{
  "num_hidden_layers": 9,
  "hidden_size": 224,
  "n_experts": 64,
  "experts_per_token": 6,
  "d_expert": 64,
  "d_shared_expert": 0,
  "hidden_act": "swiglu",
  "moe_layers": [2, 3, 4, 5, 6, 7, 8],
  "router_score": "softmax",
  "normalize_top_k": true,
  "routed_scale": 1.0,
  "balance_loss": 0.0044,
  "balance_bias": false,
  "router_cosine_scale": 10.0,
  "n_groups": 8,
  "groups_per_token": 2,
  "init_std_router": 0.0316,
  "lr_router": 0.000549,
  "vocab_size": 13098,
  "norm": "rmsnorm",
  "norm_eps": 1e-05,
  "tie_word_embeddings": false,
  "optimizer": "adamw",
  "learning_rate": 0.00147,
  "beta1": 0.9,
  "beta2": 0.99,
  "batch_tokens": [32768, 65536],
  "max_seq_len": 2048,
  "train_tokens": 503100000,
  "max_steps": 10495,
  "dataset": "wikipedia_en"
}
Below are experts of layer 6 (counted from 0) of a mixture-of-experts language model. Rows are named router (the router's row for the expert), down (a neuron's output weights, with its number) and show model dimensions 0-223. Each number is 128 + 32 x the weight over its row's rms, rounded and kept within 0 to 255. Numbers have three digits each.
After each expert's rows: "comes before" lists some tokens at least twice as common just after its tokens as in all text. This comes from a sample of Wikipedia text that the model never trained on. Tokens count by the router's weight.

# expert 31
router:154078119097102104077136182128130110160115049150171036122216144100136095111089135131139124180167119144148142163124084153108124162149094104156118113148127189092100100077087142123137045099120128165137102155173115089113115110106107179128132129105118099138139085161101109139142126132186133177098127126103106161096135181131126123084141111149148100131132149104134075111088205155142085090131078113142129096135107145118140095129129089176167129149157151139124103100186087088068142102133139152162125089077145119128116163166139110099097164147074154108096123100180124103143106120150148134097113149131085118179090124090099126150213116146188117126179082032194195117122178188163178146135
down2:123116121128102133140156191122153098139146072093110200142173167130144131107109155158117154085121120173139128119070103078095114124151098164091160125070087154132109092124121152127132127125133135120165122068076135092135062174111087126153116110118144150166176129073212083157149096181112134108147092103129167148191166118115102102116150096123129113116096122093137162143132104106114081098107119128068157127096193079152072147103101157099133198089183129119129130161156086081129097080162113167095180098150175014117135093118137139080130136145166090130103104130163097160129126136122165084081057130150187123142101116077131101110092087131104127106099148158116189165097045093100150168097
down3:112120139150168118116140150112090177129191132131124118121097093153160107174137106146141070156121123138147180134137088094124132147080162124094237092152098098149167142090138167146129103101163120159133094113139110102146141115166131154101132148119141093100181149127182161124149106163088137109127105125125167079123132126145112177165115172095118120163148149091167110140125154113164151156139122128153155092099133057118097106148105097117177118057103100148154151163099102162144065163103061123120073144104175158190131112170151115159132185099145165134134161122122101117125157078111153144159220118180123083133085154160127100099138123092077114086156066150093160177170000156113111080125
down4:073124104078140113113066106151167079129097123164098133113146069127135129152170066111127128112094171155111080130170141089106152138142089169068123139097098147201127136075153143105111136152069148096161103158142151139126203104158030137192157168122141162121099151138049104113148170177161141106161137108103132091125105118115107135164095111094155083111124107066109124138146160158112130125126141102131135188086120172126094145111158181126111061116127175084167124145095125151101117095110176133124161107169147003133123124073142092132087174113139114173104124097099123096122093158131114172123128106165136147141103144065135147111131143129217126139082116148094123106116022103143104123130
down5:109134137117183118119119149140165102126052118138140176161167225086062131194116102133152154096062110129077089096072099125181120088069121158113096122133149100157102073104196103160164091135142154110131153155099183063063109173162096155125117147103082170111148175100134112102113160075127095149125090097107093134128047070101119148082127079162169193128155111131093120112111085154105114144138133108179116100101100123152090126121095145118142069101137138090179105112110143119124131185107149140146173076145122099110146122189130094178139193136132113175116109115051109105138097123082131152120175121193100130109126130131129169144133173171127116128136176147190130133121143085171102134129
down6:150115174114117098147187097183189103113110098183103124088153114112154153135213111094091105152091113145156143179190174138148130149102123122035193138111073080114122127091166096108150136131082152130110107156100167048135163115135120156141114119128069126124126104106121187105144124129148156149130086110047126126200151118138151121103161136131182080133108163149148127097104106136128188176141100125166083182118115101132125112089145107128164160114085144196183139114074109158116105199105074092103093121128148142145153175109174193116142145073126162176141176104079114061134101110134151108150091079125156134083111112053153124124152142087095121105108096141104111172143156119118187146108
down7:161078087084137141142116143086183117123138152116120070122115119147129118095133105126101158143154051127137131074126118147096099150167107069105132136151123166115119123094066122118145078140178127149119122094115138169139133108102161161091113148097139137170052104091159114178124207201118140152138145101149093085134082194171148113144112200109118130159147091128186151172153097093165053135159144126084120118186145141091107161085106134113149145091151091160196097153065127067131132062135089143180122099098095092149124111144117144136089098126108140059131126086180072131132168129090089173137103080120146131131081123122165102121044124116089095079096082106123136132107069204150111112141
comes before: "\n", "|", " ", " —", " 0", " -"

# expert 37
router:137178105078139150058110102196089081170146177088152106166136136152127135121079128147142148181164086141094113158117167134135148122112154163129166125142141165178138111075112144099134171171167141131137179130159138137186074185130170151103141106123121035110092150109154141117137228150090165088106108131141120148098135096108175136091128083126186116132153122133107143136185107141196139146096119136129164129108154136105173091109139104179138175141103115110051119152139084105147118123173129169097125118181193130117097100113111136068152162125149177174135127151110171125154187140166114093103124095094119120166078071149130180169138179144114094121172191058104162120106111145125133159043
down1:077141206138100163135144189109067094105160085188132210143120131131145101059074147159122190142148122165098115132122159143130189175172154142110133170072114145138111086165095120103123150114184142195118100140090099147179112104159123092142160163169198110106095158144131100088095091127168130131200116152108131167088174176129147122164111134097177159133138089108131148137113091165108094149125160139105115180064128130103091129120098100151089138185113187168137132156111179098113109119141135122139152149174182132115120144107150132139127070072080112130146123127082079117091171116179113229109092122084138138077130199150152090113139147148146138151089122134113122145134142084130107196122
down2:140137132128084147155181133146118134127116130156145071123061067115112103100094111141077120132120132137143122160147128133163119118174164147116128123181129126104195155162075113168155106199143128169140119143156096162134131114147163131115147144126077128134123088153160127146118128155143174094122153152170115153131154160161142151179151106177135134142116141125075144160106135150225086128152163135106155135112139119162142134144132096142117176114115143070124088095095118122155101118111152111151171103174148255137153108122152162151205136122162140138139075107101097128162135165132125098135147136083109089160139051129054155110150140152116098154146102074141105129123255138113113114113
down3:136132120101141159136115140104137186124127133107112086135103142099130120133139187114170098156130150113114157098101118160114116114144082137141150096081060129141091141099171125115125109095082110183118171121126174151142165093029081136135133117122116109093125192121142099081127077107137117112198077190093082133092134150048187113103142043073080072107204152168194153155107113159128089088079099154175121123164096114128105149130150111148123123104138117171126145126105106153147118060123149096156117111156097097095128161114074126131155134116162137152155110150202198100086102119166145169135177127143100190070159146114087121156157102116154149139164212146107174174123138116106155164173
down4:133078119158108116135144157106159111127098131164132182096121151125110199116136092137119113179084229091083133100081136116093127179107099110144097113158124161189159130172159130119150170129131141156144114208134150122105097127133114122119149173136107209138155104159100082175107137125152138110161147130125156124146078125088134139135126142145128098145086146180106099086133164130092131096131137173150166138219133108173161134160160117128112091137115103130155122119203103100134117136133151107166044171135097000128140135151119154116157061089112136142128135157079156073140123088106092124166119135146126126161092181129184133119139086128133118141119101182128093146147018140103110174104
down5:101124092121130167142132157107192140108109113136138150069163110078082135152171146050140033161149113143103138111073111172127119189118150158103126185101132106115095142114104109151187113114086104120127143107098092127105139137115160149124111073113121158134183095182136143190202149151144122159154156150122120199166053128157131104104150111176076130129084142090105142169189104145130102105137170182154112161153138134155111171133127134151136115155129178175140150155117159174155153099149171074162116095120041086146067130198105161121100122178098081072123118110118168108134085109085122133080135141136109148216161156198135107118087154122147143180091126136127101133135191149106139094129
down6:145151128077100130141136151195137139095090113186075082117117115104130100123120138153140114123160165119113126127098169082186167109138109179086123182122188103094161166102119102086114076182116122173159068116135125161101125176169239109118110116156085093125113160125174158119122209159088127123141144110113115145107151150158131152128132101109165098146120098100122171155153100158163131110154139131107112176101144172178109137155104112109161151131121108072102157154146107100138116078182133149116158107164122255136100107152169131141117135078100147173048163141098102159148151150120076111119157107109124073134090096142098141131150167169105086090118087090139111108132208132139127098084
comes before: "\n", " The", " He", " In", " It", " She"

# expert 57
router:162093134125165115130089181114126113135144167101148087118090185111123162161197131116122150074114168156136131106092135185139174105118101125163142099183188059127150167194105155116129123101143112124129115092185082180102090221102169135115114130104152075138157176147161145136108159127121136165175152127123090146070118135107126184153195158131126059112091120146163106159135193125153113145142140114105156113106157119115152110130187066161064116100114136166151111198161155167115051134086136140126141046106107116100109115163176103156175138167119165101063140096121119112085146135141070155139087092131140118129135075126155111118071113093158134090140141196105154134144189138097095089093
down0:155115063185064091123185103102102092142150134088123115112175163100084083113092147151118113118107132148104162166157113120123117161140150108107130118120140162181090150079154060074121197161159095102049156135152172142184151073154088094199100105160116192157129145125088134120142081104086133111156111125147186109110141093102117178171139116146113140157129155138173131142092167128145159150112151154093122156128155098131124179078075162070126109083150189145106186152159172113133095121129068106138076132116153032167097096137097132155131076108104131159132071137164122179125123102154074064127119107106092073140123140149182107125140106131103126108138166145105140160139064081124108066150
down1:132188210135098174116137109127095089111157092142133160083150112142085092133116128167105138113063144161142121163147068075116101149112081148094091127111126157151161100174106171080116135178182145150170147130113073131153065138152088149110215090083071097144110108169149136089148151157082182097135167145127133124133101140161172122114098127095103124142154089113086123177134145103151135154175118143090100146157136108120099062140103079181179121143130095175124079061168148102147106133096100117132114151085097102168144135074131136145144069119102142143089087081055137063087152128085071129172143124153087110169126146107155085137098168141158189137137140147089100153119192155128145159196
down2:173150124129074087110140094160167143122116149180130138147138112145142151144118123191100094146130220111116084169123148103152173100119148114078125172189064167142095135115146106106144114122112136056179126139051106108115176147154086119147026124127126127119093148120146071131162142114147122129095137131183109094140150145146154069134149126142117121112158132151144112139115110154115165137148113109134117123131145153086151114120102231128105148093066166118154168096165100155106113153128081110118146106176099201103133129091092138129061081156138159120159083122164132108104112110075105092069112077115069087076164077099154122234129133098085072173139103123150075118102080139176153093105
down3:161182112136167179121182083133106125135114106110119114153127093079117123134109158118098138101128105147170103121148093142145085151085138127181137101182128131094144111135092065182144168047130095104126154071114079162188172098098145108162141070157171167133204138074126147089145133128071169075094121101124198099091125136152095118145140162164180155127116134187163173105105111104148137147150137128106117118164086103128151156124124165127098119184126123097155116181092076126126213110124151157126133099193154221116147105141072124099166142086112208096148139112108152101114085138137121193106110124105162137090139116169127178131213167135134084139133181079140093110104113128155127094169
down4:139127117089188139135163102136106145145149162109178144197104171120121152068108193140105049131090104134126139172145155147147086091093139170097095150105108126128146084144126130184138151164090150110111163124165122112162156154111101150081158135077171098142103126080070172161217120144129149109102145133182155121098123150122127140036102155146137098095088185105114111149174063074096094165156112099142125068126125194125122147090184070118138141122088113098176152142107160108124213141085088149114113100159102171121103133115136139085168111148074146069122101109062146079122023150139110089147110134091119103165128134134141095108098168146122167108115155138116130139172160149132165173095
down5:096122165119081119098084120123129089139064181125150096113097155149127105134095122138142119134078065085200195148093146060095123115150081118117086114108090129149052059154114134225126103152111136124138106074155139119122081149112191128119107071105131108110157091148177149116117148179153139097078096132161158080178132098153103142166186176132115132123131071130178124113140130137130127103129104076149117119122195114116086107117173091162090115083123109084151124159139136103155095155114149194090141149112072118170130134131175095081124086135173139171130088176130100095163159166182097128134112105172186082166122112138116123116085161114123120100111057119118189113178151134071127092188
comes before: " the", " a", " his", " 2", " this", " 1"

# expert 39
router:137188104155112156119094091127108077125135142092111184158161118145123128140168154137128097098106118182083166154087167125146148158032103139149081092198117125169120202146124102175100136144107121125149118135124044094114113118071128127159156137151190068137118179120166173124131144123116126102063150121127139130155128176110117126100079134126116135177162088115103139137140154091114166154158117093165136086213130050133214082091124124209109153146083148137107187053130107084137116130133183084096140153116128165121089167139115115149115136114108143084158142142093153099135160138122114123125152189094161121106162101102038182139124121112117105146184130141150175204155108171122143114130
down2:117134110149135140163114140095155187141168185114129169157100120127086173129083164077089098136079151139133081095179152154130106132115107090115132155136184086138138173170138126100105113087094166129122130172160138164149110040144203084080098062109078093130109083156166104140139115106146150101107125167113106165101123172120134156131127083070166122136185132189231118141114139121142136184094088079158110131160097101178160099135123100123093114128134137110170188096073154126163114162158116085184059106114113160170188157154126098148162203144166113131129159128137104146162112109127130074098181170138089134143115119141080158199101144136186131101120146124105163136126113101167082100173
down3:090174089160102110150144165167116152114179203158128136108095135133108096101106124089175090125146134117135158097106091138150085111128124106114125106137140127107110128175166139157098126155108144134132143174133089100125080136145134099119097167120174206130169140099104114124119114117112142127118126098126181164177172152109107145120101097187128112194142141093086125057136152168110215184102079116077174132149105168154143131121098159208088077143099092154119142089088109107171112169118161134132111119135125255104157153168113117190137154150108098129103110131070139091149174120085127125067135124095134132169157154174107128152123188085092120204173166160147149100170167149136154093108
down4:101136151094074102186103039113106115106138193157169116161075106074136165103114142173161100160135117144059132165108122146106129120175110153185098184174137111147115143059095172108138171152081123137116130093170125161074083132089117223125087097139126183113133140103117124102121128155156214114131114137114145174124134140162103156077150126093120108133105160094146163128183148123014111120124184162135161099096150154102114167107155172060122082131132157137228145130098148126099108147125101124164141099155101053147098117103128144071129129072095105122129161161102141166118078114162142124113099155145122114109125108123179167119091179179108129157112088148166147107109138138113152103122
down5:145188216159163124080134126123149166124110111095135134126073132123162126086123178164101160125178162133129179143097104118077168124201165147164097109144183098118085118152115159143053136117154111135178107114113148123116108169134112070111127143123161108125125164146181123061112175142176156097094103134135072135121164111164088155094125169103121149118133123117134121176124124081044166139116131139102151103084141150174063121167146176104152159189151090071110075184104183134110150130167150140146144098133103190102122130115128035121163166144138138155134097166084061110138124144088142149171143211106144100152093153118071118111135108141184143118121149119087178109125206097108131112174
down6:093103055103065182152106135070120112122144124136136144069141103093166162085132135136161092114118114109109119151161145184076112097147108162115124082081102131082133101155092117163135131116157111110136129095104129143104125168161119117046206171123181208148106102130136136116177056168123193098128089133147109061134154125096083118068106140162098133090080176123098121158168135090162149088139147137106104134142105083109174086041119151124157155083123129160105110075134113082135196083158126138098140113135150214137163136130155072170136150164088180126123105125133119148143147116153182152125124139115139170170104106099116064091085065133113131179181193130134111110086139144151101135121
down7:126138165185110156096146073122144094110143146124131129174134187077169114193148073117176163121148134139122134138127143157178156093137137128091065132134124116126081103109173122089106089124174109139092161127115139102118181162048083080149135103122124053068106146138109119122163151125138126131142083163097138127082090076143090167088079110110115124120180109086162110155116125107086109165113147119155067117125120158169174103068121177110188099178161134114115178107160128118159097082142150066103153150050125011087071080073133143132158111088114078145100119119104116114170120139093114153170111122158178103131152155077154109159123125110109146103184134164147180143189158158098132129147
comes before: " the", " a", " an", " it", " The", " his"

# expert 34
router:107154144083073136066100083209055086164125136125178190140148146152137123118129175114148108198141085127102135136137160148138143115191083146114069145192124198179146147124105126124134139160179064125099132131102122144141113130107115152112133093163205091129129101183176097115119170160114153127084159093187149171157134122100138117137105078133143149169128132147118148161187119112150161145166154117095092120131111141090120111096070138120134194103158132160115180108093147110094149111141136181119068172175103152137095099129128127077169137064138105088110135196123176086198127092147119134098136133131164086180131118152108167108137172120043099142111204108148168151109081134131123154089
down1:087057050155086172115128092131084177084105108172159105089096068140107173123143122114104113147128131146110150131143162116118120170126129154121179110150087145177116104101216119121116217113153115085146098156081154154151135112092150134091106153080134158107129165082120092177130121053160117152177117085169180121082164143096182127139127169120064152199142166119142164110084120104137104165151120151078134087143139079146150165138156176096138130144093175107146158126128109145085120160151092190136133157106182136158099127114097131062110134147164124113073155086157109168103087146112133130077100137157130125132129151123058118122106157130154141153093198127073151070073042131137124145134
down2:096127123079107124161072115164121105187185149158109130101118079131117144074132127122186199100115086124109092142185155040048134122114133133080183152100152142170098112131181142115088168121138094129133157187153103128187120139133073119149180150151109099154176139120093136101179152152053137140191102090122107100141118123079083114119160083148111115155152130135150158092191142141123163131133162095077127136088081179113109109134147118159123105172126144126089102180138114141156158152180188140126149208109108084150148124085107104141075122157143126136117160075121114108195165156104177118118138110190121145093118116095183111166128091142102107098079118134127127127114032095156077146092
down3:092140126157216088142140110131113151125166145152115153127173115166118158122142154127138118174118155124019138180152119098102127136069099099124152167137134105137142133135200172101136130080090125197192155157142174068148109107111072071134117150140125141119123115120129065077116102129069131174112122134147100138155067157167097155117113074179158118160182140161150164092133161126075178156126167107123174111102110110087120143164124155143127101142106127104101125186141060131197147083087138116193102168041133081135123143131142151142097154125151080129157061120122113186141146174135188074161155159099113130111149108088145097138095177162078076167139154144157125133106101148167133086105
down4:110118155175143144080106141091176176169155211094138105142084112153189162099156145134101141070138171150117127143117128107109128106152135084162091122121081136122144064126119103085141173156142151110145086115085074115110111129093132120145121128072145151101119117101147140161097132140110139158102152105093139141135109147156067073122201132122092141075111145157133113112082155163102059149103146147118134043119142120133065126111104164206115103137156150119110116121038115135149154105153061158104125151184120147119165140127138128097171151113151077106161071114147186078136108169065135212172106128151138177128151103072106107113136123080092094150136164181168096154126153107071148209192
down5:159149107139165163124119115147168147131077128104085126167107187069053150134135075066085110073197137128163152102160117194111090136078143092080143142097159124121103090115165118123154069079088110080103106096171140170091138113149134069163070149114128151130162121110072120098131099123128138121110083132112120180151070133134150144158159141183175144096179113159123128096144105109137068117144099119128114145155078169101092163135109116154126107188135063084065182178142057097145139183102126126082025142134085149127144116149166108178166127082103098114069162110160106158119138155144142107060110066098131110116137157129157136099152148132080103094128166132141114084143162157125127115112
down6:154108138203112125136138165115153145115175125151154065167170155170145110135049100085097107150083163129166158128160048150139134141143102151200088133131153181099120131169136184158147179146167103137163132159053131134133086104095150189132152139112119142072137098112185149175129165076117120087114180109115114173126101093120133120080092184175125134100171138071086119134125096105140123107131127122129085121150111128159160133156113101163124145128126158166107152118122097121059153150120096139097035056107172159096124209113124093120157123121073167131131120147120118100130185152077091118118098133114133146109111167194169126125046164081131076121136098123166116099107168160053106109149
comes before: " and", " which", " but", " the", " The", " who"

# expert 50
router:132153163187160133116147143062146136132100134112087153106079107112186102127138097158121108110122159195174138098090139144128196111024130112149080063144114061171170156157138145131104067114081150098156099153179058085118111162131132164127131141118153162105154130123146123126128108133161118086082184150106129153177180171146104124130119156130142130157117125152041115143160162137133158157071104102163163142187126119103213083142155188133116108162091142096119142094114114130142082154080139099139159153105119156110135081145108129161155138153126055011120168142135120092121127143094106078122131106114118129127154177114086071141080179130116060113155083132166151119155170102149116123141
down2:103110139136124133137141142087168195106125160122161086132107139111105167104072129179113134126095124114119114128150134113111118113106095152153170100071141145096106087078103116146130146117121103081128105123127066135150067080163084152085147169171094142091101147113161107148127132031062115177142111187130180136135167126142113139110105131106152118069102144108148183119164123166134180089101148133087165086127167104149121166120126197070159149155179151122187129204189142113120164116156182178140141110128094148158140137142144155110043088115105175118098122131088170096170109162122115113061106176151079172173116089112209127063121101145108061148128124091117098111105084141163072143092
down3:158118098096082171109138103107195124137156110161137180156186107153143113088159135159131115121146153106117102107120200208102098095121083163125151226073127117094132116125120162084104158139137149141170126138146135146121146056133113146080136126119132167162119129109144105163123201145070140128144120133145118078111114152153188139108144120116092099156155137129090111161133118170164183099105112106149165131190092127205094108084153123098135128160139125093106163056125081114105090141170176142109092066145113204137186186131113069103112123112143116147160153169153137150056124131116123142063146088127094114108117119142112069123139134128203105138168145134115083110058052128172063162107
down4:196137110112182110124123068095063138173126102166113182146128107115212130135171143168103159116164128148151142099149113086136207063135115109157138116132128065129163134075124169163088167138151098135142138136115127109095109146102181101144163143142151103113112123123133162155084095106102090134170082069081155116067124125156130090072083102108105067127175005123121138139134122145131081104088160096087096156117142126100185138188110121096125135164144148151173106132106111112137064067170116147087197105090160152166109150137138068137128088125113140137136161117109121135066178143180158127108079148162108109085096122097092071190141105124192175144099109126118101144139092144147122133135
down5:116126129107101113082172058080131144115092086127111116185191110140177066112111109178158122171145114118125106162135135092142172041142082153170153138149147122132139116158140204096114084163145172064147158147162126114105155120182148079138108150055113172125120102114137108106177088084124107096145116153131157103117120149123137093085081088047134096193182075080148144106175091147079155103143150105162090103125136223179118117136108147146051115134153106128122121153094124128125129111180147089124097103106116130123075135063120137115148149161108122193115101131126121091098116068087130093124150156142127132066137133138133174143160112164143168143107079145106124090210139197112154137153
down6:082129108106176109155140100100134116119085106113121080150097098129130095085114091121140109140109099119081045146164223131120151142128110116112085176076138089033158137125064098163093138123119092157128130114167121142148117127119147136128102141136120092151120090131082144110093131136129136062127177138201138169106142123134130169129163113187128125077128119127044136133138137112135137158129136076124169166156129165152161110155167128149115112144105084062137088144170133096083060123148163116105176060167217140209145107127189128148155147094113128175105175139099161089145159174178156153157110081134110098136079151111182115101115077051155167130118141087143131098146174130069142167117
down7:086094118130117122105121148198132161176164126116148051172099109156071147092125128114118128138121132074149057109113174144163099120179167138148141105161084141104153199135126173102169112124099168146107123118224141097129113132116122105120124097125116113189160123138148152190063117163158181100161155120174078132118130167137181193160123116159110136165097130183178184154118140102135124145109106123096112102152112179133144077125124055122073160128073131121100119093091099174079169124139153130094126170147110206142164098142126182101116153120159144121115167144148140096117095168193084165103188146121130152240139150099152154158140102138109152138189119142146141082109090138155120153179
comes before: " the", " a", " his", " its", " their", " this"

# expert 63
router:142144153112141123100115113118160077132160088153124114065195149156103119156104079101135142141152124140143090114127174091182166153151150180152149135105120094132112140102166170103151133128135111144158150122092103096233102085150119100111090163106115162188169106136108188143113128087089116153163110137153076132194139093070110180119121123109167140106174093095110152136141150153121095131126166136161115128122105178105105169201073145156123115156082090108070096134115136113161120090141108088189167184137129082186125150103100113102109176050139183134109064133116118144055124134102159197131110138083140121119115155194091085107184145095131161099129222069112133140117188129147140102164
down0:128108070165122117099144117148099123159114103208151111116108115166131122165141127151116115056114153125127174153114132184118136159120146128084173147133085118116160143117130120119067121161079117156101120163088058047161127106108166122082114164127127183143150162127161238118107167153139169150159109110133106110147113161146121117132119056123156116134116112149119150110123138093089142147080087150125116159174118134126123120185122086120075094089066077136073133160155102131154099127137106097140090134124134229086162094147081157184075118133182124176103133146090094157122132144139126126182124130156181122143134177079170180150170128131145173162164121130087126107142026069194113071157
down1:108107139105110115081123067076138121133106161116182147135112187082114104155239099182131206185134094115148108082163097132134070130141097138160116137113124085152095205167172142109137109099166148178160104115118196123140147145128121160092155087131180140058104138160105136110134125126172120111169116133142156087106081168166102078144173144117147072117119111214170193128098121133112159104086142106081099124135076127082141162087168139121135142079130105157139161146140087099151101117100114162117084096128075067123156119144105136125171128165099163098159171121156162096129082132139155092106116132160157113100150150116125128199127116149101124102127091152117116164124057083115045186111
down2:163095114091133123118105112112114107106166193066173143129135088104085097062153139071187106093166121109122136118090136176083135157086095166116124177044101095153141098153080130114096099089117092121135080126057129145101163128097148174105122166161128117152216120118177136126169130173116167121078108126089127144161087103116171095095126087098099122140092133140182138086117097103135135107109126161095058102112154108162104110125145102085126170116153088152152155124117203120108129168142148123137092110125106079136170163108110074142160075168144129112105156150085141115183176089139141167151178109099138128135037177123084141097050153138174127157052137175100155101081109105089124121137
down3:126166087103042140131134141119139147140131108075101139144119099154146163135076139138127128082171149139096119162112161120122157163160138091142184151105147181149169146211118100205102176149065130144133161121102097112091103169146133133168104145175166143140172099142158168168147114119112097181125173102109129129126157079123169128089083073141179101182148120137149133141147139151129164117134119060148092183171143144124185125165096157179039124167125155190111145130044075107124121143147147098089075157127175193176178147210206147167127100111132121160106126118074152163139098143122107105170128098154136147109160117089096114123117167103116163143108128163120118133147053085149156092121
down4:132138136120149152126121115117124133137094170133054104126161144114145152202152144093126091108159089105123114148163101165125185094102129076101114116132149103153107089102197166107134117136156129106139094112094079137138094121114140178055166069144111176092054171105098121100137113179051095127113110128122169097117119151146098126125109128047109141153121133147135096136165164107115103167157138181025089097141133105111136086159144099130202180086147133151096139111193210152074119093096116149113144133144112160153094118155186110169136190081148134098112155067153128089128151065117136219115113150144094127148123167160163161152104104162123178113123124118144127129213166101157115127179
down5:141172092173138148114103047117130161098131187182091129161157127167089195121057137120109110096138100077126107089159092122145144108111101147144149130141118109134090026116116110148173161138130059155178150080142135184085125139117154149162099087135078116120164091139158129172093178163102109099161080108182136132071140140186125170109158132169148175095140087130111105162109128051062174133129098028110130133114154097103091109114189175099160147135165140149159148110118113120099116151101127145108109125154171142116062211172183094124150128152108105119121118100087118161120128111168112104135142099130107100080102122155114109136076174064120148094098166113168159147124110163076101131127
comes before: "-", "\n", "}", ";", ")", "а"

# expert 49
router:078129158084139105166160125103188172161106126151137125213153134119113096112118158167108114178111135160069095059046082141070145093108122095151092131094126073153187070116064166191134178127167097102142158138154150143122110215164138128153160135163163122110128159141128142158118113133129146144104177137100197127165150171107110115096069132180112126109115131139075170153143158194136122138145098159094137121114149124099133095117164143150126117064134173111133116101157155161098157155114116124155094089118164153174108120109119157134148120137125121055161127126079086074121193098108109100171144186171122133096123198112047106104115115177092187077116124147142127128106150087091109175153
down1:119053130117086102159093101062144123124085136111131106185126154137153113099102137128091099162085121137100128172175110158139098169188168145138126145064105136100103193115179100108082108126133156143068172151092169104163158082151096159085115206183158145135151167125113107156235103143135113160109114101101081120173134117136118121110091150136104169101120207137139182146147177070145166153160141143137100191111123101055107159102135153151134135182149161109092095093139116051134146160098142163104151127119143103142124135136120152128099127129097113141153115167125041145134169174163124110115184209147146113145114099091149085117157147153118153094128119140198092172120081123169145114075
down2:131160170131142138119072152144095123088117170117146070116121107141117157117078093133120125122136091129130112100061194075167092101167177135068155092161074172113109119135111169103121109146104149162162078125104121129220183090124108180065133111136148166154053152126076113127112113128182079138152146157138162173152141150109150139143117140127156157161124092128136144180151141130097095188127104116133064148088130131103132191128077168090138091121144175182144180102152072125079152110101166121120134175126146153121092096107172157181107186146106128094124150156196082132106157182102103103043129100128106120081114134138133161108144111121163065081105085088105124106144119095210157106165
down3:096122112058136097190114140115140129164180078161085163115135054127152147092140156158148151137101128134091092105061117071161128111089135137116147181078176144163124186182175168110087127120114091076175139059138083130139169140118129148161129139132133162101139143144120148120109108137171081115141103099129102126160178119122122159157130108100109121097148092131164191134143115101116200131114164127106082113114072121141089205128144130055147114175129154145121099110186093156082147142106103123094124116084172183145163204130088122134101181074155081178121139107117115131112059121120113123150098117083093200166122125057176121089145084167114107109080092082119105114121134066116124072162
down4:115114115190088100141130087129102113117162178100121056112110146122158145111154168100110157185115104194119159069043128160086124141165146082106085139130111126091114155161126147129138129114143145136108120118059103154164113135117195131161130124135134223164131144101110160087175116102121096122083104085107151122127131154162069183068118115157147149087131098124185138195059156106086119178152115152158128108070128093117125173113152137117086156147137169160095056113120065179098155159142102151097177126109154121109109081136117127188113156174192074089107143122113074130103089115128203084124057127113115059124103151114141126150154141134131115141139124164112078165161157094170133086163
down5:107132174138089179079116204138147122191066117148116086152107162142149146158129129138088209063114121130117091117120137036153113106171133116170151122148159109136105138107064162098108127113162144117078158174127139186151091163126125131137167133114109129149084141113063119162199168141146112129177114169156070085123144128138179074128150142097125157131142088099149146170158115132133052113110107154087157148135134160105109161149120122153118155119123120161159115110164138090128122127160162133126135122093133184174115121066180089103189106102132124127147117148174069093048156109157145196125124147111100126082115145163096179119150125189100175156113173197114186086162146201141142183149
down6:086126108103122079151121092105138131157116140119151076173092087105087091119126174095090163137129106158136119080149098177096098126159142178067138121097151100159101088061173127094097114154200066110078130092083180094101138083156131160160122134166139130123111150132159106068177069121158152140135127133149150080175110081172133104105162094213156157085048100146135197118146130096088077133162106090107092104156093092160192161117076099120142136119104230126091169140095103157074129132100123131083106115071110073112109113103151099169093142140188151158135114164095136081126160130101137156132114146164130141131175108121131151112128072145132145097099100151145164150168103121117193137114
comes before: " the", " his", " 197", " 196", "on", " 195"